config.toml
moe_layers = [0, 1, 2, 3, 4, 5, 6, 7]
n_head = 5
norm_eps = 1e-06
positions = "rope"
rope_fraction = 0.5
attn_scale = 0.125
init_std_qkv = 0.0269
schedule = "wsd"
batch_tokens = 65536
seq_len = 1024
Below are experts of layer 4 (counted from 0) of a mixture-of-experts language model. Rows are named down (a neuron's output weights, with its number) and show model dimensions 112-223. Each number is 128 + 24 x the weight over its row's rms, rounded and kept within 0 to 255. Numbers have three digits each.
Before each expert's rows: a language model's description of what the expert responds to. This comes from a sample of Wikipedia text that the model never trained on.

# expert 55
Description: Sequence and ordinal words like first, later, also, then, second, known, often after was or a comma, as in "first released".
down0:095089165154109108137106103119070170134126147141112121117133145144124110155122064178112132130100137111098119116120139118126069119128119124145165127154134173118124117125137120162137109176120143145110095141159066122138151114165116122103139137141104151113171142110132124150139122130143155132137134145111132133131108123111128114141109113133
down1:110179129147125101145077105125120124124146072153147111173134181138137089139113120135155128132098143146104140112129132089113129125132102128128119071114116149102170093135121074102148094148119140154133133165148116135118180131117143115123165130106135137129100113151103119091121131123124101113070129160117166098125122127131140119110111120192
down2:121125124102130174130109140123145165129146102141122127112117135116133094148171090152105157136134101150107141177125159127125135150137084092130102133127149137155128159120147125127114157147169149116139134167117093127127105141190148115069117171116143135095088113110166110146111118140104134099090106140122110102138121177148120129139129159114
down3:158112122125128123155135150127044160102127134147125124145133173116111121161099115153123147071135097146120108113178134090135150196130134108174092107147115177134134094126110141121118165091115097108145120119099123148161144110152107122115154121113160106069160140098146134103129076146128132148101139132146118130177129146176141109128099082142
down4:128139160126138109170132078136088126098131115123115125141117130132101092109145113140105167147127112114096167106087147109135132122129135084117120111059148152119120139140167166140119141140157114135143157126108139105136113143105103142136130137085117075106131122149070146139116151132118138140168146124148127113169116135135142117142106120158
down5:061162104143179109112156115141116141149132132157152051182116073085114138155125101131142101153128127111086128160164114078102161115142171171162116118161172114117144100117163106080136164109146147109101099148117146128148110092140135149138089158136147113093092137100108149141138096099115147146107115150118165138176123106102177127150132131137
down6:038111116136123155152135108121117106125176116117191148128130084154138136162118146134113140135165124105104105124170134146133110120121199130096152133135158101140130132133119136129143108133129124120107160145153154103151103104138129110117139124133150148134120127160125140122152118139117103117132144098117145128123141115120150095115178124058
down7:095142095096139122122164123102065133158104123125111111150099103121151107131149129105190102114169116121095132127119141084139105104150124157163139098155127172119183087123110065076137135105130106145168131115155146137164130170081147174134142131147141145140157171130117126132128115163156137082153157122110134123133147133126129101107118164112
down8:135142157143133142085140134127169148144084123150092146136112157097132140127133122163119093115123177157110104140101121122075089143156100134149104126110153124148165130132111164165087056113160139108118142137158126136118151118154146156144130096102163146131133127148093116109160139130153122128115133158135113147142149138117133116125113131147
down9:118162121124115158086169113080111073149148159122113132136134130143112115099165178149162085163151160141153126072164133139126155136134122187157111155163155124119089168166140170136114122166136129148137148127147131161159050130120154114111125120144144104131146109114117146118107094090130121118132113120123150160121120124138150168123116104101
down10:102140076166125132128148084122130099121161152141130160140157068116126164148129173108151149109135143159137132143115181145129120143092135148116130106164123129086179123118111155103116135125100101169106121119130154085101162101134115140136126137133101137120128112124136148144175140078159096141170141124079119133145100098129177131132152133117
down11:144178126151183128133117089104132137120123119131151087105117118105135123146120125130157114129177141131116124103143149136128167138163138161138100122107145092114131159110114157152130091146125128152140135147179139116171147126161126124128130146137122138091110098135104177160143139113162120152122110158156123154181117159080156156097169067107
down12:126139155143111128114142116149119144162146124100129139129161127109131164165122101105132128082117135120164134138086141144134112130148125102127106187137124123186085103116107092134139071115061122155140122098129130116125115091120153092105111133122135106141134107087134180124126137144105125128140093086161133149133160127153176121106112147106
down13:130111109118148095103137165122151126133131155102140139125123132152172139121118108152156118124134097142161105121080135136117118103133131167151072124155135131140156112122117093125120118153148137099143144147131108120101092131124160138137125142154137107113101132128106087122084108151096128111125150109164094166080158151132147134108101115133
down14:115140144151171140122155109142140171092167097101115128129127153149151123142124096094085145079085142129137124162136122136124148159141112143071120086147135184152110112092121103137118132134149108153119109153116145137093141133132113124124128100119126139108145144163123128124109119150114165141122135124137103129131101118117111101093135095124
down15:163143087127118145099092124103112112105093151102112123151124133145091158112109147186122106134117120147080142141105106082097145125134084151132106129135123078102128132096116164157119128153143126111154111112100140100135107093138134119106150128154111110128103157102146077094147082122143131134121114101110084166122150149117124151148102099092
down16:186122124159099126117098087186104137131124104129133134161131114150111171116139136099143125163150129144076113149118191155113160112129166146139132081081128160088145143107122144132138157095127123107121176137087179123118144101163143126126101081111139158123127105136151114104099133122118145155088151121137138132159139118123123107161147122112
down17:135103117122121165136162100145139131091132129118131137113129121180121110122151127121128115125142048104140144123125160128129121104137128078111103164093098088161122145154153104119151124106144108120102152120115133119134141111133110141101101150125145110137102155132117133129148137112132157137128146071103142150112092106114115116080124120105
down18:165121124129111144159135148167142145127131119129157115174169105099128102105175136154117131119160093123094099149139127125112174125141103126145100120144118126159148135114090128102130103144138096134116141114146092122112104109143152121153114117152131123120134102134145143144137124132124116094126117148125117156165137161130112116118139112091
down19:106131133148112100116096124086112132115148151158114146106141126153149130097128120127124129067120147163149144134126153113148114097141152124115085129148153069120145091107109135107130135134110097130094102110088098121116107114163159100176128118178072106117144131146102109119125093138101132107139091117174140113103086136162120103100097131133
down20:115142107121094144134064194141077129138145109099116114055124131142115127102084122146136132098107136122091135112150097137115122085141118116102131101146099140130129125114165157109125153136129111135122157095122117120099109160171109113118110112137164129150086127133112131123127115139104127110149113120136109143128154140135137153169148147141
down21:137147146112125127118152108128080122117125134094139102168154148127138139118125130148156126111095081166101092149064128138161108137095109158151111087149147116160145109112084096119109140101096097089143166096137069173117139164110127150115131133120146121117172140109152145128129125121110134114139118130145102117083105151131104109130125089157
down22:146115130113108123179121098160142142123163148122118129120138138092129131126165119132146132138178094106161125151112123121118145124145138149121126140165135150103094124113087132103105126162081121138147104151161125130120136148133120121149067108151119132122123172139067112129138142111196125188109098080101087117132170112133134126111195125102
down23:113197137168142127142140160147106116171136120128097118118136154120174139132165086128176126117129109100128102174140097123132093132135159112138166122144137139137116148116163157162162142121145140133134113137100094175123122114152108150124116115117148156171092180126097099141127127142123117120142150127172086140150155119126135124086121133119
down24:151101087118157123120139079171121120146088128089123145149168116146159139160141137093129155137149127138073140110124103135123106128132106139114125127128131164110137139106094192108125125155106131105116153148147152140164122115145106150132079143112131106110108165123116111142122139102099123123122119096130091101127113131146148139160119128117
down25:094178121145127142123101121132099098119115100151115138139103125101110139122149101121127131149095091163132095206144103101117156121128107115126134093101150163155136117112109117168125091143134100131099167140170091168151104141126109121091165128102089091124140140130144126114156115109115091132107087086152078130086124108129150125103123175112
down26:104105086156101148150122134173080138104080148168141150118132144165096118101110161140132075123181107163091088134145140129163096122086134138176105092112136173139126144163147142159114126098165131115187117108177134111148159095127098136130134127135132114130138149122097107079133166124123114110169151105156095132071124083146111105137097146113
down27:122119170105143124143114132100187173147156131148135125121143103121107165157134123127173133118115096114156169110122144145110110109127109157139089152119107158094131108077143127120111113148142143184109100076128131123109132153118134091154154127149130150084143120158159140156114104144103092089100071161120122106147158142141104144093153140139
down28:114159133115137147121105135135146131122132096143123159122147148118111151129127134140109122128085141175147168115122121123128086100171144135108137104126124104106140132131130138136154085131118126110152141110115157097103123106135146113127155120155109162188158103132124129134127146164090091142158140102122134118109099130119086092146124114167
down29:154138137126078125123103092097114159130110194111150139122124090136106150111157158105115143104154132111114128111105140137138140119094126139157127116141133102149167106135153141116100154115144129121110132118161121134098108099176159182094139162087115070172166115126198179154131127093146137113111148124131139175083115117127120092126134110137
down30:122128072089117104128162137096114150153174110124116116125117165136131136112103126114046157120103136134138106116096103114167112119146152093078124123084122097126175121159141091204140122157132146130147118130146151139121163107105151149099153111150123103174129151083139143078133128143152152123158135128132137120161167148166103175117092076095
down31:181124092154114119131134138112147100135089182098147127114186108158103175087127142138194126116104117157131149114132157159161131137134132114149147133171149119102122128134078140116085150135114152116135108102148154155089172119135121121134127127158108081125118153120132139157137148130107136089112143087133133100120122122125157119117109131127
down32:178191128149101149110121125121149103134145143087126118120097104116168135120082142133115134122130126151133168129128161149139127105118097131119122115087107068120147131046154135151118128151148123146083098129123155120159097149147129141168113137080138119114085125086151125107132118123126148116130165118126094126165121141174134112133121084113
down33:075167123136095134112096120150157142130121089153144184159152111133133155093112151103133130123149145125141119145102143094171114110108166161175103082106174148104115144171105121100132105139109132148108131140078138124122125164114152119159117137099118123062147122109111102126128125135137115070154117135109161076154120130127111130142120109116
down34:146110173104136108135139123140136187110166115126154131134173117118114136136144142123108150149122163124129129111087077133142080092145137127115099154148145135136209104135144124136158177127168127087106135118131120147165136118087091132140126140146155119167143130147152173121112154125097087110109123139167126127127134126097166114114137144117
down35:114119150091119129142128149121123083177147117130103097125135115105120141141149119118116115095147150153098137135115149132129087136162146106052103156119101133129134140171144072096132120169112122132170100133130142129160146117107114136162145098133120143117126149175133155134154119113147104128120123096122109156173124155127134137127134096118
down36:108121156133120109106190113090136135137132145132123072138115119110104167133133155125119129114106153104107139116135166106183119144130153137137110091135130139148137112084139127159196156100106121155115129128135126108111149144133158143137143132079123089141107110144137132126166144079137175086170122187163165110114099127132116141138117101124
down37:123118138108155083125086121118144087146147127142148125070104113099136139130127122135125137112128114144149067193136108171106111108158103144143105149085160129128156130147117112099093096155142108129128107137123142146106124103126146129158110149084118124097113102139126117114122136147117103086102109142117077116147124144103144122133138129143
down38:124104114149168156084126093090163167117133116091150145125150094115101087120124112152189117142092159143113169147128138152096116111132168098104078164094139072133162153107113142121091118122155116103126078112125109107132181108130108136129154125108137104095107149153088137168100129111149133169102166108116089093095188125149141129194123133122
down39:146138149166156103123124160122109133088158104146146140128069117115105110108118146211080153110120151126126124128138128109116129112153102094140121096118165098180136150124124134124121136100180128156173132131158116114145066181112119125145147125133150117147145101138140168111089113115090136097081159093121090152117152132106148173162087095106
down40:162135101134103148123128183127109115162132098127113111151129158076103076108123130162176158118125131162107131139139139082118121157136111117173126123139132195134170105102095108099113136132148108145099151128099122168082137150141115138105101170111105077122124124152138133098099131159125158106116138124129132147154116153127130133103107150124
down41:118149106112083103125123092110164118132146119121121158087129154123136111154077102115095111127103153139128128139144122126131139126141142148110115125143140134156115110147124103131094118138140132132135132095101155174092152131137131080115143128127159125156129117089104123139149176080130136128122102171119131148180142090158136112115097161130
down42:155127139128140142116118092159128113114104117144140091104072133158126114158094103114060123130072106113166133113117091103126083111167155174139121147182151069106132119131152142118133141148148131112105164151158097087136105119140141185147158114111166167156107166163116105102102179151122142145163149147132104146131140095100152110141126122139
down43:131144126147097135098085128117088115080136110113105158149134171150141099162141144152150145144168089125109109165123091134124165096158175089124073127117139137175127139132119112129121157157123104132117133115107130110122115119149162131124078110110141085154101182129130149133112098155159118135154142095127131198130115151128102133153099135157
down44:141144167077128131123165103139141136144106166106100109103113112126129159083089122151119099165141133112169163109137108133121146117117160128146136143144155073160140163107129090124169108120101101172127108082128144129171156093121110113114141152143123144103122170093154202183136133130146122134104120106130127176162099155147123171149144135139
down45:144100129178159110073126097148096122096106163126117132124137120119148129117133094108106124126134146115110144103110141107137115112115094132096127161128126180115154126146085125138150112134157121136122114135116134110125147165133123150154122137125139136116148101116140089091111114139077134118131139112076111089131117122113152092124128135120
down46:171076133106130149125149162100141094159153141134129173105110132141136117123127141138124076159142128129139110130085104171179191124143154105113123117145088078159103116145133074148114154188100136112133118105082156182156183095173138151159110158120128138121066076144109154153134140173156138148143115122125154159103139113132116113082130118139
down47:153152150077140122121154114111146119129147134108156080133165156157124159120112101119142146143080144123104129100076155136155075115114135134168114109129138132151076137128124115123139134123128137123144117108127093140128138142123101127154177127127071153130142125128123115106141130109106129068144123146104172156150122121159115119140139150162

# expert 16
Description: Single capital-letter fragments inside acronyms, call signs, formulas and codes, e.g. WEBN, U.S., C21H29, N/a, 2002 QS.
down0:135157102147161101158138122151114119111150145113094139113152122168107144104117144119159147165122158101093128133157155114122090124126114112120138126155153173153117082118110120145135145109096100139136118146089157112138122147110116150170153157156144142143147140125136119115122129131098165120139116083120057134145114120090151133081114172105
down1:126114107176096093137135129161121149117134147109119111104124167138121086165157043114132105123176104117145098111140126121137127149124145085104118145120124127115130165122129105122163137087129095097125110145146139102114101121099156099164138113151091111148105138116110123173128169130107148157113176120187143110162088110137130100100093103120
down2:106147120107161166096126141152140144165141123123134138141123125134156157126088129122111109166150155114143184088083123127084115159122116097155141153112122151144154144106095142124114130108143104123131142132119097120119102119096139146102133141133157136121117132147137076103109080102103125128125124168118120133121172090123161131111122150109
down3:125129162106152140132165118135126162120170116127082121106138138119134134140145154113127156102102088098129202126099127154148115126146165087182163146144107110098150149072099116098129150143077112121191123152154127146129171118202105152115101111111148152150188167105188146127133108101121114114136139151133112155135091110135171126144120149128
down4:155149145093121124161127128114051128125131147148145124139177138101091126123141166177096108168165139160145134115128084151116115130152113153157120122131112129118126142123132131119152134110155128144134130150109079118169101123165128105107132132156128149118160124145173117144114083101101105146135119149118169140106118175145116116164113117158
down5:100146143180100163157157103151141105146100094117154123145113107102142135176168119151100145143128136156116139136124143126117074136112128132114118126121146124155127110096081123102132157176151122114150096145120095141176088135134119138128091115099118110112104090113127121152103125126127099105143143084134132076121130128129131158138135113167
down6:156101091140115130104136124124161191130108120100146138183111147092124118124116124133141138131095105144106109165144150095125115162147066147144101116170086116129110117136091150122144103186129141155091103124147128139120112148133103125119137173131126130182148156110150136143143143141120110115113144139105101115112141119144130153109133125104
down7:107099110108126118128154122147099139144102150116127143158116083118140114160140139126144167106129166093119136169138150107128128096103122133122179118099198115128123094167128096129141108070162103148137160109085128152150133120142139115119132100140159109159116086120143134073121123132131154161127136145161132093111102183105159141151075128122
down8:098128125105156116108124106140140094104162134123138121145095118124137111131077159140151131111142145130167120204065075145118154160179110157139161122144136171153118131164140142114102123121125093110080134092147152125132119111134143136061107143089129122141113116114178092148135093162113170104098123129179140114151119113083121169108115141139
down9:126116117161101159110138078120117111133120147118146108137137139131147166137112136129095132121118157138125114124150131125135125122161122115121163145133118071095125110103129103150151129094094129141149102125134143128118123116151092120131137153103157177153070145081164088112118112106148140150138115138096152187116095141136147142113145094127
down10:120169119067137192130151103154110125134125113133110114135105134139150126100155111185117127147138158139122100115129116130148122118149166149138111112170126099160126157160104133099133081155111174152149127097090124130141150144120115132134131156109119112131110120088122126133137090091103106126108144106122129120162101175161124130095109119075
down11:118126151136134114073143123091147114084140140140102097125096152102113130129133138150129137148153144138146172105127160134111141111111112193155137089102115136092123128171117117140068144113104127156172153094124082155123118119117099099141108099099131130102151129095138138121134122160104079125131092108116125131089132117103113168127126112127
down12:145076104097083159097117122121114117119155117119130138155111176150129119137113120139129130151143099158092149147111118108184142174120141058135150124117159159121134149143114119108113187127114118151108139150155172162098123114141164116109080124123142099138109202109182097115135135121097117181058138135126142110128163161131093141124107149108
down13:115122193112136095152156108139104177115127097134111146142074149095097134089121169168109098132154138101158147133132138086129163121151160159153167099105170159133122126108101110148105150153142149099149173166096142171130133087135160168110161148109163078113116132101136189108109121140119126159117144123091128122132113164106124129120128091151
down14:131158153141143123101116132154138091126124150106099135136111105112111132123129097115124145121140154104114131126130136101103120088138123165145117099184130135126137070048120129069102128126138155096120112138138133166143163130115096155146129128145131087156105143168150143109123152126151151127139162158175105158131128172187123182092155148110
down15:130091134174136142128122141152140116122121164129079104083095109152133136123092117100081111080108162080118174161123094158118140164160132093123125146138079121103159151137121127163120127134120107138118140139144130118101154110150132138097128117113150127127086111150154081110096111113069157139102120138148108157121140121142125125118095160088
down16:114121129116156179150120115161148114179103130141132120093152148127121131151122127113154156169128149124123140128157134116124131164118126107108103129133114140175158144104139113139110126115094140120112115147091116160133109156130160116132118146103113132150118187127103077112122091115172108129103111111126136115089095122154130179130118109160
down17:165129133166154114088152156151123158105131093154136094159129134082111157097155108136143127162139127177151162126152169105113122109115160168149151157174143122164091085128150120164136132097134099138119122137125096152138100095106126125160115087139113128132133122174108110100130139183085154146112126182105157158125114137128132161082110127128
down18:110131161128128166083156116099150155120120139137107139135115162123138108107150154110105127115140106084111101126098088113110128084122126123119129199133142124099092142160120126147106132135138137116113157143102139091142125121117142136078100159094152128151135125124115097112144137110084147134126145149121139168126113134098120149174085111189
down19:124104119183102118106108108136129143130079159099168107168116160112135115178119101134128115137130099142122082133122129138135162123101093159148120135145114135102153105172160138152120183113146114068123154112139134129156114129157101142130096090156163163094142137137136117163146139147131142121120124117153118149117141093126089125143109082135
down20:161113179136140136130088119091138102098135124151116141108130136085162138087108111161135116100144107127154159096139120114108122167149154105091118135139127139097137154129080130157130108190151158067111149106156117101170097123129077111155125100106078160131111153098111137105135159127134135152129110077181148137085089098120178166148127131125
down21:134100131120117150114120116156106136119127096144160121110098142143122129121098138151114169124100126142162110100134094078135113126127137169106118140164105099146138151181128119106106087145178124115125124139123137096130102175137170150110104135145120165150125120217151068131126089155153137113124145100111144108133159155116163120124147143137
down22:161148121170134102101119168136167135120178128121103165127126155125085173160137151148167167125129138123124114115156127112133114150136103141169137136139143127130118067136102122145128103163138128124080140133161155135105133084154149134154185102124131129124146147091152133127131093092105169132104155099151124120134118097101113170144124109103
down23:115136129140093137094122168136167109084125149125140126090150137111141106130152111130122122100116129102129111123154110160098146098113123153167114135124109114098160135148154148146121103130087144125120121137163148126176114127144125106137102098120122121132102114139115134145098134062150152134109129120122152119126109115138122135160098116129
down24:099141140182110107102131114163099149130105138125159134131117127147152144135128100115095124109118080110112135149133140142121109110129116109085135169056151115141122132166108113157117134100171071126174124127147138109121146117130141149153099134140152092136159118126096163137166151126112147085152081116143165076146115069123079134173141116151
down25:130130170127130118112138079153146103128129146171162113154122109184115175118145191142112100133142139129122139136127102116106090123134123126102123151104136121110119122126141141096146103136101183122132104144109180132131145145165142140155119125126128117118158111118146072136120136133149167132105127112110089086123122147151111207162137104120
down26:115168130144128118109085147149159103121054161100100105156129104141123140161102078140150127165155128115108127160131145097071163090104145144151052180106153138114125128104116131135098141118130117141135166147130130144050144110134135110165140115111124123150125098129130119108171158159114159114173152115130117093135120113081085129086061117140
down27:129106160134113141142107120122098130166146123142120123105127117104166100133083139126149088144135127100116136115152104131125125132136147061123165109157169072134114161149117104112155152127099142176132160117113145115163089139178168099118116112115145173108100166118107099165113141185129111131110135115109156132147078170097128106121133094145
down28:119165087144114126089140122104160093100101175088101091111141154154141116156108095096105126127108145135131143178152150123137145174136108121130118164104130145149199138137118097160080119176125135125161146137140114110109161163116129141138124115145123074151113133151119090121108127169143119127140142136119104137126129141131132092109127126122
down29:124143129093085070103108096095118164122121099110143110138103128155094079140122113138157148144104126126113130109149109148134155108145161115103117137139113102122110161194121123150089122145120113121153125151124152103085115131145130105099107127140129163087163131145145135139127148104143141118124136149125086101165155142138164108137161098136
down30:119096144103122080132162096119108143119142124110126102080118106099106118150112165111121101128120128153112155134101113147120150172167105080159125116116146106126142135146114103148119165121117151131165091187136088132142103140133112108093135085124111126162116158110160149141105182132109127078130115113128114104148129152150144147124146153126
down31:082131175084109102142143143126094121115149156118134125160132122131107109121153120128126137138129095125142157107109099137108146173157123123138141095104146090136161146147120135107128165116155098146080114142122104106124160131137134119132079163113137105107100135139146154056162136143149126152142187107101148158140106131116110090130106121078
down32:165104084117168170121117087092142118149109152117109111119174077131168144172134106143175141083115126129111106143130105134151108170133127122148148149150086128125128146165112144166113123124097114104110097148097143089144136174151100076136139157114099151132120096124118128137144136085095136152163163164143103137106121143148111113111064123122
down33:154158094104161143170144133113164121135161095112139100117136142126110118166119121170111113094162175094125136140148164115102128108126154122156133121175079156122120157111096139138173098109132127142093120139092139130114150127122112128084164128135110117122096110153131120112085134158144127137139121141118166149127140156142056166123096110110
down34:091140094129137107104113157088108154156186129108130138056149101120155128096111138128139099123111138143100140102132120144154129156160111088118143145100073107108120110096139151143115128155109161153133117136115132139145112155179109124160101137121092137137099129087110139114147103143133142134150134099142163109142129133144124091121173120158
down35:097121116133124148140127144109121160149176078116129121131148158158099156088148110106126125097161156090083113152137144102143123084092178087158165128151126127135112155123078123111142148149123154105115118136156127153151104136162145150157141127138115153105144111098108155111118136163121132138164108142137168123105091114118118127134136116100
down36:122128132112120080111114096129130125125102152120118147132138117112107130141110157122135118122065095146138092128112111103167078158139111119114122133120165109081124095132133112129142133131057161107111114133157140104114131119147120124142142166166097105099150079107125126145107102096114149140141115107148118091101097150153121154141148143080
down37:107138123167147124156111060139146180120103127120126129124086101155130137109090134095124082157082124135104111163121108129102172168075114096125142133107111163167081154135134121128135103156138157144138141137125160117125083125127110177157147119147135162134145166129161108069124149155140134101110136110124135145140183154112192093096180167135
down38:132101089097135125118073117124146130167083147085131101150163107121128091131104126135161144178153078136116125113120132104114131119138131151160153119145134159172147138133133158110142137145107079100086152083149111166143130103130143174124113148119111133141115146105126108154118095120180145124131183133088142107131125128124116166116111118118
down39:111134132107139124097148133111118169158102141133169160142073151158120149133091129154128116157097144126109127127097109094152166151112145121161193122123146122154112151114118101124102118126100127118159139140117135124102155103144127139155139116162144140154122120111138102115138166107111143133116151114116104125124172107079139123131125130138
down40:121139168169103128128111161143109174104108126040130127086157114110144132113121101106136131113169123123185070171120133101125137137159132163129107159085087153119163145134158106163121167140115161132161129095157135135118167114113101118080070153137132096063094137131123149129092120146141167097117168176129092072124125123097116146148136162134
down41:125138113125154128122157085099141075090105107122135153096150115130143172149151120110139116127149150113119131090151134159109129135093131116111094111068098134130106154134155130195115138099133127148111108145109157124120105088114125112120085125116152145145121153099102121129165166148136131123108146124151163165116085143140117201088119128164
down42:129110111131179105140166120107151149160100109127126157129134128132153096097132157155128130127123158097147135144072169128111114152106140124133117140127166116157150092163116106085133154100128133157147099106118104144124146178122119135106136154157166160124137150134154139133120191125139136094106151101134076149095110114128145138105118168111
down43:135119106112144125122096149115154161171143120111096159104174134119123119180104129171134091121108142101134092103110092114154169134124101147168162160129151156129144144098128122091129123129137120133124095152132161072112132121138126117179138100073127162154136121109128162072153114149168097097096125135122135127162147147147137124113138134129
down44:083126128131126156126124160089107113141147116091098131127157123097083182137067184123075126131172090131145134134120121152138148069170179085118119126124125143061132120123121119088156113099163114137083145142132136134090086151092141094139156134096159146147127119114116146112151149140124138144157121117113144129099134156133116150145082117109
down45:128124149121124104155101128076129089168096124111136117137083121116098155128143113145132090089107115084101140144146119130104170098137151141168141109153138126116135117102130167135108117059119153156072129104130137170121121131138146136123113103088148132150138153164136101145094154075135101139133100164139125131132132151091075126109095109143
down46:138098160123175123143141124158167156159160123151147097111118140123088180119085157131144167121137174133163120137131156105164102128185160103124136099154192139156083108088144105103127147139114145137121151137121124146100155137092117135165134135152117108123145090124118158144111124148116100098180134100160141115119115167132136128120173135136
down47:129134172101133109115083083112150133128091131120142087136145095130121138115145149117140112103130141093123110085110151127095128117127180106148135155137124131141145156110149194113105094122129110153101123111185124098169136168117119159102132120128122137162161094130082115168133093106173114128076147141149127132076093122144117126154092058097